config.yaml
hidden_size: 160
d_shared_expert: 0
hidden_act: "bilinear"
routed_scale: 1.0
balance_loss: 0.000505
lr_router: 0.00107
vocab_size: 15153
norm: "layernorm"
norm_eps: 1e-05
learning_rate: 0.00116
beta2: 0.99
batch_tokens: [32768, 65536, 98304]
max_steps: 5314
dataset: "wikipedia_en"
Below are experts of layer 2 (counted from 0) of a mixture-of-experts language model. Rows are named gate (a neuron's input weights, with its number), up (a neuron's input weights, with its number) and show model dimensions 0-159. Each number is 128 + 32 x the weight over its row's rms, rounded and kept within 0 to 255.
Before each expert's rows: "gets" lists some tokens that make up at least twice as much of what it gets as of all text. This comes from a sample of Wikipedia text that the model never trained on. Tokens count by the router's weight.

# expert 24
gets: "| ", "L", "ann", "od", "D", "Hall "
gate0 [113 144 168  63 126 178 139 100 137  78 119 175 153 147 149 130 140 168 152 169 138 126 219 118 164 158 121 124 129 122 105 155 159 132 193 191  82 111  97 142  86 149 116 102 159 154 117 187 176 134 129 107 167 168 103 130 143 105 131 137 158 140 121 107 122  85 109 194 206 141 129 133 166  69  63 136 124 140  73 160 116  79 107  96 204 131 112  97 121  68  86  97 114  75 151 185 124 137 115  83 120 108 152 128 171  88 196  90 122 145 121  94 128 136 133 112  72 160 111 159 137 122  91 151 122 114 121 119 130 170 169 122 134 114  93 139 160 118 110 156  90 157 126 194 129  87 187 111 122 139  81 110 130  87 142  75 145  86 133 138]
up0 [119 180 151  84 141 165 149 129 138 135  96 144 128 142  86 143 157 118 149 175  74 103 114 129 146 148  66 133  61 135  96 126 167 138 197 216 122 146  95 113 133 139  87 122 193 108  98 193 167 148 131 115 148 120  85 148 167  69 105 144 164 143 121 123 147 102 169 132 160 177 154 112  96 149  86 156 175 193 134 132  79 117 135 112 132 174  82 110 130 122 143 149 102 123 108 125  86 152 162  92 116 156 137 118 164 100 177  98 133 105 137 168 109  95 140 129  97 112  64  91 123 146 104 136 124 163 119 137  85 162 142 221 138 147  92 134 168 146 124 168 218 145 141 177 103 100 140 114  83 109 136  98 138 124 163  43 127 103  81 123]

# expert 128
gets: "the ", "F", "W", "R", "J", "with "
gate0 [159 153 159 125 128 134 166 163 156  91 154  59 203 125  70 132 132 154  65 160 156 133 117  77 116  85 184 141  97 173  90 102 108 127 148 105 129  57  98 104 117 101  65 108 140 158 124 156 157 151 180 128 132  85 150 176  65  77 160 140 190 101 131 164 155 106 138  96 123 101 124  98 136 155 135 159  40 101 100 156  59  88 131  86  81 114 147 145  90 104 140 105 123 196 155 177 123 121  66 126 174 105 110 150 151  91 148 125 165 110 168 132 150 143 135  96 113  95  88 115 121  69 133 188 126 104 140 125  75 122 109 120 144 140 140 114 127 108 103 173 119 131 136 139 110 194  94 112 146 117 144  92 113 134 108  83 118  98 170 164]
up0 [126 138  95 125 175 138 171 126 185 102 146 133 106  93 168 141  87 117  98 134 180  79 150 125 150 169 172 110 129 114  60 171 117 137  98 129 121 146 163  77 189 156 143 141  86  75 122 147  95 126 100 102  86 120 107 108 190  83 135 110 132  75 169 125 114  79 126 101 119  94 136 186 166  91 154 155 167 153  60 176 183 148  95 111 175 156 128 132  90  62 157 159 146 128 172 113 120 122 132 153 189  88  98 171 145  93 162 158 156  91 128 123 146 136  74 107 122 126 114  97  47 110 131 149 162  82  83 146 115 121  99 105  84 146 148 122 177  91 187 118  92 178 128 131 189 137 184 141 115  99  97 146 115 119 135 115 133  94  90 115]

# expert 37
gets: "first ", "of ", "part ", "the ", "early ", "this "
gate1 [130 139 197 135 108 154 128 103  91 149 142 188  85  89 189 170  94  82 180 147 152 156 123 114 138  99 103 112 151 140 155  91 207 141 114  94  60 136 153 161 156 172 152 187 164  95 145 183 146 184 117 172 100 140 130 210 121 149 126 151  98 146 108 102 179 119 143 174 163 113  95 100 154  78 106 102 127 114 113 175 155  71 118 105 134  89 150 130 130 130 108 170 163 108 130  81 141 121  94 128  77 164 124  78 163 133  79 112 162 147 113 130  96 145 154 153 138 149  98 131 121 149 104 143 105 174  96 120 131 131 154  88 112 144  64 201  91 172  77 136 156  69 104  75 107 102 152 109 142 107 157 138 148 121 155 182 103 152 150 101]
up1 [120 157 180 128 153 139 134 158  89 165 173 210 120 153 162 121 157  87 145 127 141 150 120 178 149 173  85 118  90 146 152 134 131 156 139  95 135  92 166 134 181 175  80 186 144 102 145 170 154 143 104 172 108  97 107 152 141 153 149 125 127  98 161 112 112 113 125 140 125 138 110 105 132  63  95  94 132 109  72 112 156 106  93 100  58  94 148 150 159 140 102 137 155 142 152 113 174 112 127 111 122 158  89 129 135 154 128 116 119  95  93 182 139 199 137 101  99  88 142 151 179 132 152 126  54 150 130  76 147 122 125  65  87 130 114 117 163 155 140 126 125 104 176  61  99  89 121  36 140 171 191 181 194 169 159 175 115 156 112  99]

# expert 163
gets: "\n", "ers", "Con", ")", "rec", "Mal"
gate0 [ 74  98 116 147 115 175 121 122 137  84 120 119 172 111 142  41 114 149 150 125 126 100 113  51 144 126 109 151 149 119 133 145 172 123 124 150 151 115 160 136 102 155 161 156 139  89  59 152 191  75 163 124 123 166  90 138 157 144 128 115 167 222 154 120 136 152  90 146 153 138 134  99 144 132  99 191  70 132 142 140 130 141 126 149 140 138 101 135 117 146 124 131 115 123 104 136 154 125 173  56 134  64 128 100 109 178 122 145 189  96 176 117  92 158  96 111 171 157  48   6 164  55 128 151 120  91 133 135  89 174 125 160 137 149  72 155 108 123 154  89 127 180 117 167 118 134 137 110 152 163 146 153 117 128 130  99 122 151 154 135]
up0 [113 123 167 183 152 110 148 126 117 142 140 153 117  77 107 104  74 116 161  96  89  88 112 141 124 191 113 157 141 125  91 101 166 130 129 131 141 237 123 176 122 130 168 159 181 154 154  81  98 194 114 125 170 127 127 137 149 133  77 142 136 126 152 141 119 150 137 138  55  80 124 132 175 154  85  88 134 107 139 103 130 128 129 117 119 137  69 178  64 151  89 124  67 150 139 125 149 128 190 155 140 140 129 182 141 147 102 115 143 137  63  93 145  82  91 137 124 107 191 126 138 128 155 138 148  35 145 150 161 100  61 127 138 191 117 101 146  92  76 160  97 112 159 129 131 133 105 129 131 124 162  69  89  86  89 123  73 132  94 130]

# expert 46
gets: "1 ", "0 ", " ", "2 ", "6 ", ") "
gate0 [121 134 123 113  66 151  85  92 147 133  84  61 183 168  90 157  86  98 107  70 117 118 106 185  96 145  85 175 120  67 102  95 157 155 126 143 112  98 129  49 125 109 138 134 122  85 127 101  94 169 155 159 136 123  82 137  98 142 141 135 118 170 118  89 114 124 120 104  51 109 134 155 193 163 127 113 157 114 144  94 152 112 104 152 110  96 169 127  76 101 161 108 151  70 128 103 156 132 139 148 201 160  73 147 108 129  79 119 121 146 131 123 116 102  78 149 148 123  70 137 163 125 150 110 116  96 131 154 107 198 127 154 158  69 162  96 136  89 167 199 121 160 133 137 205 136 137  95 102 116 137 127 129 202 131 123  96  99 126 186]
up0 [157 155 157 117 161 167 152 136 148 123  96 141 124  78 155 177 150 168 164 166 147 197 129  43  92 110 163 101 105 111 152  88  92 151  83  62 154 167 114 123 150 126 124 115 196 165 139 138 164 158  69 126 117 113 125 137 142  62 133 132 101  92  83 135 134 118 143 144 115 147 136 103  95 112 149 129 105 170 110 128  94 140 116  78 165 120 117 176 145  91 114 150 107  99  91 122 185  49 138 124 153  84 138 109 159  89 137 127 144 114 156 223 180 140  99 110 111 183 189 165  89 137 130 163 142 139 120 129 137 111 130 130 128  90 119 149 117 179 124 118 140  83 113 132 142 191 146 170 129 104 227 119  66 165 115 154 188 116 149 115]

# expert 228
gets: "of ", "United ", "League ", "Mc", "New ", "N "
gate0 [ 67 185 151 156 130 120 157 170 147 134 178 189 130 166 147 151  52 156  83  60 115 153  97 170 181  98 113 138  81  73 127 130 106 143 111  93 128  79 119 105  78 118 140 192  79 170 169 114 150 109 125  88 127 115 103  62 133 123  86 147 117 157 120 109 104 185  96  57 137 103 118 147 139 167 167 119 116 102 194 172 136 142 119 147 120 120 147 112 133 191 126 170 133 114 118 103 105 130  99 124 133 138 146 161 176 108 120 133  91  29 129 102 192 157 125 170  78 140 169 141 111 115 121 151 221 111 116 131 136  85 118 121 119  99 106 133  75 129 140 136 101 120 130 113 156 164  73 145 116 126 150 112 151 134 157  89  77 140 114 133]
up0 [128 114 159 136 120 188 108  99 175 106  81 114 125  99  91 142 100 128 150 164 148 137 127 149 139 132  97 125  98 135 142 146 166  77 160 142 138 135 118 114  71  74 123  92 105 125 112 155 172 156 113 165 147 121  89 144 192  79 138 113 107 123 155 166 155 133 220  90 158  69 132  79 160 147 168 130  74 152 115 169 148  63 164  74 137 132 158 169  84 156 103 181 177 159 130 157  86 145 122 103 130 140 159 140 119 137 167 142  75 120  41  91 132 115 125  66 126 133 106  78  88 106 148  83 137 176 125 116 140 111 113  73 154 150 139 145 143 116  93 176 139 160 156 105 109 146  50 122 157 110  83  42 135 160 101 167 150 103 119 154]

# expert 39
gets: "a ", "of ", "ing ", "ed ", "up ", "ted "
gate0 [112 154  97 153  46 122 103 178 104 147 128 114 142 126  99 151 104 152 132  90 105 205  60 175 110 116 132 107 147 147 159 140 121  84 102 104 106 130 147 137 100 156 131 131 150 131 143 105  77  94  85 125 131  24 197 125 121 144 128 137 157 193 135 140 120 101 118 119 139  91 108 141 102 214 122 186 164 114 105 134 101 118 160 186  94 142 103 180 151 103 158  73 125 129 113 147 122 102 132 142 148 168  78 142 165 137 165 173 136 122 149  89 126 164 110 172 107  68 145 133 167 179 180  66 107 158 121 107 182  99 152 125 140 149  60 120 103 119 111  85  71 119  91  75 101 181 121  85 158 137 144 142 157 133 122  72 132 144 128 148]
up0 [170 161 153 108 120 106 107 101 146 106 150 126 133  77 126  99 116 159 170 147 111 106 132 180 131 127 131 100 114 122  93 150 187 166 126 156  89 113 153 125 148 157 139 130  57 152 124 181 162 178 119 163 107 125 141 151 133 110 146  87 143 152 116 140 119 132 109 124  99 174 117 113 134 135  75 163 116 128  89 146 126 127 154 142 186 119 152 140 111 107 126 131  85 126 137 101 183 135 114 147 126  80  72 103 159 200 211 143 235 146 129 108 193 136  83 160 194 129 106  86  67 115  88 116  79  98 136 136 112 158 106 126 146  90 109  63 140 181  92  68 157 166 143  84 150  95 138 123  82 166 132 159 161  72 155 108 126  93  52 163]

# expert 51
gets: "his ", "her ", "a ", "ex", "him ", "she "
gate1 [165  51 161 118  97 154 163 160 169 134 100 176 181  92 151  86 109 145  90  80  85 106 127 123 119 144 148  74 127 145 145  93 132 172 135 131 102 105 196 141 108 129 133 177 135 101 126 131 127 177 128  97 107 169 126 176 140 132 145 142  85 145 157 138 117  96 132 131 114 111 102 226 129 122 173 136  67 118 156 116 110 143 138 167 143 101 133 125 146 121 144 104 116 138 106 125 150 103 196  99 153  71 157 146 145 144 140  79 174 194 106 112 114 101 129 109  68 103  48  84 153 103 152 173 123 122 152 134  74 158 140 132 109 163 145 131 151 120 107 117  36 129  95 163 124 108 119  96 170 156 143  92 172 134 148 200 214 136  80 114]
up1 [126 116 141 154 143  76 211  92 113 122 146 110 137 125 103 109 162 134 111 157 102 124 136 139 123 178 140 113 107 172 111 140 141  67 124  91 206 167 109 149 132 174 166  96 119 144 143 133 130  67 145 136 133 153 118 116 123  74 135 158 120  94  58 105  84 149  89 104 148 134 149 165 202 141 105 128 111 108  49 173 164  95  97 135  59  92 143 132 118 141 155  82  72 148 139 129 154 108 131 113 178 107 141  84 172 101 102  69 166 112 104 213 155  84  96 148 138 141 134 157  97 175 162 129  93 136 118  99 112 122  53 139  93 147 120 160  98 132 100 114 111 125 180 100 119 124 102 126  69 152 130 190 106 195 185  99  98 115 148 115]

# expert 176
gets: ". ", "\n", "s ", "\n\n", ".", "). "
gate0 [158 192 123 140  82 147 158 111  54 110 120 165 164 110 131 136  91 111 145 157 118 105 125 113 144  82 106 133  88 120 209 121 143 172 132 161 183 134 153 112 124  68 157 109  97  70 141 155 143 108 109  55 143 144  94 168 168 127  77 105  88 156  93 145 124 131 157 126 198 148 136 193 187 112  96 114 136 136 156 137  97 117 135 139 116  69 106 128 142 141  94  66 194 151 184 103 102 159 153 137  81 140  99 111 144 142 137 122 165 115  87 145 159 127  69  79 154 119 132 167  59 119 176 103  93 139 187 179 111 111 100 141 181  63 138  81 138 107 121 191 105 158 140 111 175 124 107 153 133 133  85 138 123 152 100 111 131 130 166 141]
up0 [ 80 128 171 135 155 133 172 123 145 121 173 145 127 119 202 120 177 106 145 101 124 103 169 156 130 100 185 113  79 235 120 132 150 132 146 191 113 143 204 146  93  87 140 152 109 108 132  71 191 118 153 120 110 104  96 121 146 130 106 116 116 108 112 133 124 136  93 103  99 131  99 118 131 123 133 106  57 169 117  78 100 139 101 155 209 167 121 153 183 130 166  95 124  76 129 131  72 179 160 133 165 130 126 118  50  78 149  87  89 136 161 123 104 168 162 105 106 135 131 131 166 111  77 115 166  99 160 109 162 111 103  87 187 142 115 110 111 112 155 127 140  67 127 182 192 143 142 131 148 115 101  94  87  98 100 148 140  84 154 124]

# expert 239
gets: "the ", "| ", "for ", "The ", "h", "been "
gate0 [114 115 141 120 156 126  87 127  74 108 123 190  82 161 121 135 112 183 161 116 121 135 123 178 143 145 160 186 160 102 138  65 132 170 134 129 106  80 151 100  96 137  92 111 132 160 135 120 141  98 145 152 133 114 101 143  97 159  93 125 137  94 145 141 143 170 129 118  83 128  93 197 145 166  98 178 100 127  96 135  82 155  97 152 148 100 178 139  80 121 111 188 112 128 157 117 154  85 105 129 114 180  81  91 158  84 179 125 112 139 145 145 105 115 163 164 143 119 130 109  72 122 219 166  17  87 128 104 103 136  88 151 199 111  62 115 151 132  84 103 117 100 138 139  75 129 142 131 145 149  80 131 149 123 169 121  87 158 126  45]
up0 [116  70 105 193 158  78 138 152  77 143 129 113 146 103 138 201 170  84 182 143 181 127 185 152 162 123 185  54 171 188 127 138 123 122 111 100 118 160 174  98  74 163 118 166 131 123 105 126 135 174 166 151 108 137 122 132 136 170 115 145 103 110 126 149 118  99 119 135 118 106 101 101 169  63 168 117 100 105  83 100 121 198 138 114 101 121 133 103 116 117 119 206  94  86  92  96 115  73 159 118 102 142 132  92 167 200 157 140  79 110 133  68 148 106 175 101 145  93 132 120 156 165 135 137  78 127  98 133  64 130 146 140 143 133  85 123  92 151 162 142  96  81 144 143 184 139 134 119 123  49 149 171 136 126 145 125 126 107  84 117]

# expert 120
gets: "\" ", "\"", "by ", ") ", "\n", "a "
gate0 [ 88 122 121 174 178 135 133 129  85 165 174 138  86 109 136 111 132 129 117  47 110 137 169 171 101  86  26  96 139 129 145  92 130  63 172 155 108 150 164 119 119 102 154 165 105 140 135 143 147 212 190 109 131 160 137 126 108 163 139 106 133  82 119  95 138 102 188 119 186 138 137 195 151 141 162 152 110  90 108  95 122 159 111  78 156  90 181 194 153 136 167 155  81 182 120 143 146  88  86 127 101  81 169 142 154 147 123 134 105 140 128  94 101 124 168 124 119 121 126 114 148 126  96 100 145 107 138 126  89  98 132 160 129 176 184 114 115 138 123 112  76 108 140  67  77 182 169 101  85  90 159 112 157 162 167 155 169 145 122 140]
up0 [169 141 117 142 192 176 149 183 143 136 141 138 112 127 106 175 132 135 162 151 117 127 138 134 127 145 137 119 180 133 190 152 114  89  71 127 146 122 119 125 177 116  60 136  98 136 128 115 163  90 166 106 142 176  88 112 123  93  72 154 140 152 196 142 163 127 140 164 101 126 138 146 137 172 141 147 118 164  74 155 141 114 100 148 141 132  91 102 138 154  87  69 134 130 172  80 167 102 124 101 107 138 145  62 145  89 143 154 195 175  43 138  40 111 124  59 105 100  83 179 126 130 117 134 125 135 127 144 145 124 153 132 145 107  39  89  81 173 113 108 183 110 129  94 162 127 194 122 138 154 136 125 105 180 123  93 123  72 101 115]

# expert 84
gets: "the ", "The ", "new ", "a ", "United ", "classification"
gate0 [ 95 120 146 122 117 112 185  75 135 164 188 135 126 153 129 102 140 128 164  95 160 131 128  91 125  82 154 149 125 152 115 133 107 154  68 191 153 107 150  73 118 148 136 162 122 141 179 125  52  55 175  76 107 144 112 157 150 108 129  90 154 105 133 148 125 171 130  72  99 109 126 115 108  58 119 136  89 127 120 101 118 141 144 133 164 162 113 128  99 173 125  79  79 120  95  89 133 135 107 148 218 100  95  94 210 130  93 128 154 113 113 107 161 128 186  88  95 168  48 137 192 127 120 170 137  80 155 138  64 169 119 104 116 129 134 110 154 174 147 124 128  80 171 107 119 161 131 143  88 165 144 174 153 115 168 116 113 121 184 132]
up0 [127 153 140 153 108 182 127  87 109 105 106 158 141 103 134  46 127 131 160 187 148  90 147 107 174 122  99 159 100  87 112  88 138 141 108 159 138 117 158 134 129 133 111 138 170 240 130 138 141 138 104 190 115 125  57  88 122  89 144 127 132 134 120 139 123 116  87 133  50 112 111  41 155 148 107 108 115 125  84 122 156  84 158  56 113 131 134 147  88 121  91  77 129 129 144 149 184 156 175 175 153 197 127  89 165 167 134 117  70 134 176 138 143 106 142 149 128 212 141 167 127 149 100 175 170  81  73 151 130 109 168 150 158 153 107 129 104 132 142  91 174 149  96 117 129 134 125 174 153 170 120 155 105 101 142  93 119 122  93 106]

# expert 5
gets: "| ", "R", " ", "en ", "— ", "i "
gate0 [126 171 133 101 102 170 147 151 143 105 111 141 153 140  82 138  99 115 150 129 122 127 120 163 163 125 181 176 155 118 101  95 140 122  31 130 208 170 122 130  90 134 100 146 145 136 120 145 130 210 113 145 126  95 124 121 126 160 102 158 207 169 123 142 109 174  88 155 127 211 141 133  91 165 153  61 142 157 144 117 195  91 142 139 126 175  29 102 134 172 166  98 141 101 141 125  92 129  90 129 101 156 200 177 138 100 141 139 111 162 106 135 188 109 175 157 146 164 123 109  93 125 130 110  95 114  92 104 126 148 100 142 139 131 154 115 127  78 134 126 179 165 102 121 144 110  99 134 132  95  78  72 112 161 109 106  65  85 122  89]
up0 [120  92  75 149  98 103  94  98  91 146 115 137 123  93 131 114 165 101 109 116  85  98 112  89  70 150  99 131 136 151 144 144 165  98 132 153 154 122 109  70 155 120 116 158 127  85  56 138 110 153 130 122 147 137 122 149 128  89 172 137 138  56 101  83 131  59 172 124 117 157 143 137 147 136 144 156 116 116  96 156 132 116 192 183 211 169  95 127 149 186  46  53 107  84 101 128 128 163 154 107 121 163  82 179 171 127  71 213 129 163 117 145  84 129 113 102 113 122 129 162 138 125  84 137 180 122 169 126  88 131 135 169  80  83 124 132 193 141 133  63 101 161 148 143  78  97 173 113 132 123 105 145 144  84 115 129 156 141 133 121]

# expert 199
gets: "| ", "end", "— ", "tion", "Br", "par"
gate0 [103 171 197 133 134 146 114 116  89 116  65 123  88 140 182 170 166 111 141 189 138 170 151 102  97 121  66 114 163 104  93 174 126 239  96 119  29 134 100 179 154 196 160  94 125 140 156  77 120 139  82 161 135 139 158 174 182  94 159  88 132 145 155 143 135 131 109 129  74  74 147  89  90  95 133  72 130 167  87 129 185  79 144 186 101 100 148  91 110 110 132 135 131 130 148 120 132 111 138 118 112 123 155 124 138 195 107 136 142 104 105 109 119 141 136 105 105 124 110 138  57 158 107 144 113 101  94 118 119 126 102  99 167 134 167 119 154  84 122 136 136 155 102 120 176 120 180 150 100 119 189 122  90 137 119 114 128 168 145 121]
up0 [114 103 131  54  84 183 123 142  35 142 178  75 108 146  81 105 102 163 109 107 159 129  45 118 112 131 160 100 118 135 116 144  77  92 147 146 111  79  81  72 131 112 126 112 109 129 176 134 130  61 115 151 128 150 107 119 120 127 114 122 170  90 174 118 118  89 124 189 153  70 104 147 145 119 108 167  96 131 152 130 106 152 118 148 161 153 162 144 118 143  63 117 109  86 116 103 141 127 121 176 104 164 100 155  85  94 136 131 117 140 181 132 147 155 118 133 171 176 142 153 154 101 170 143 119 161 158 116 144 199 172 138 134 115 135 121 139 152 167  50  78 167 154 131  73 126 151 121 194 166 177 165 144 177 162  80 158 174 137 115]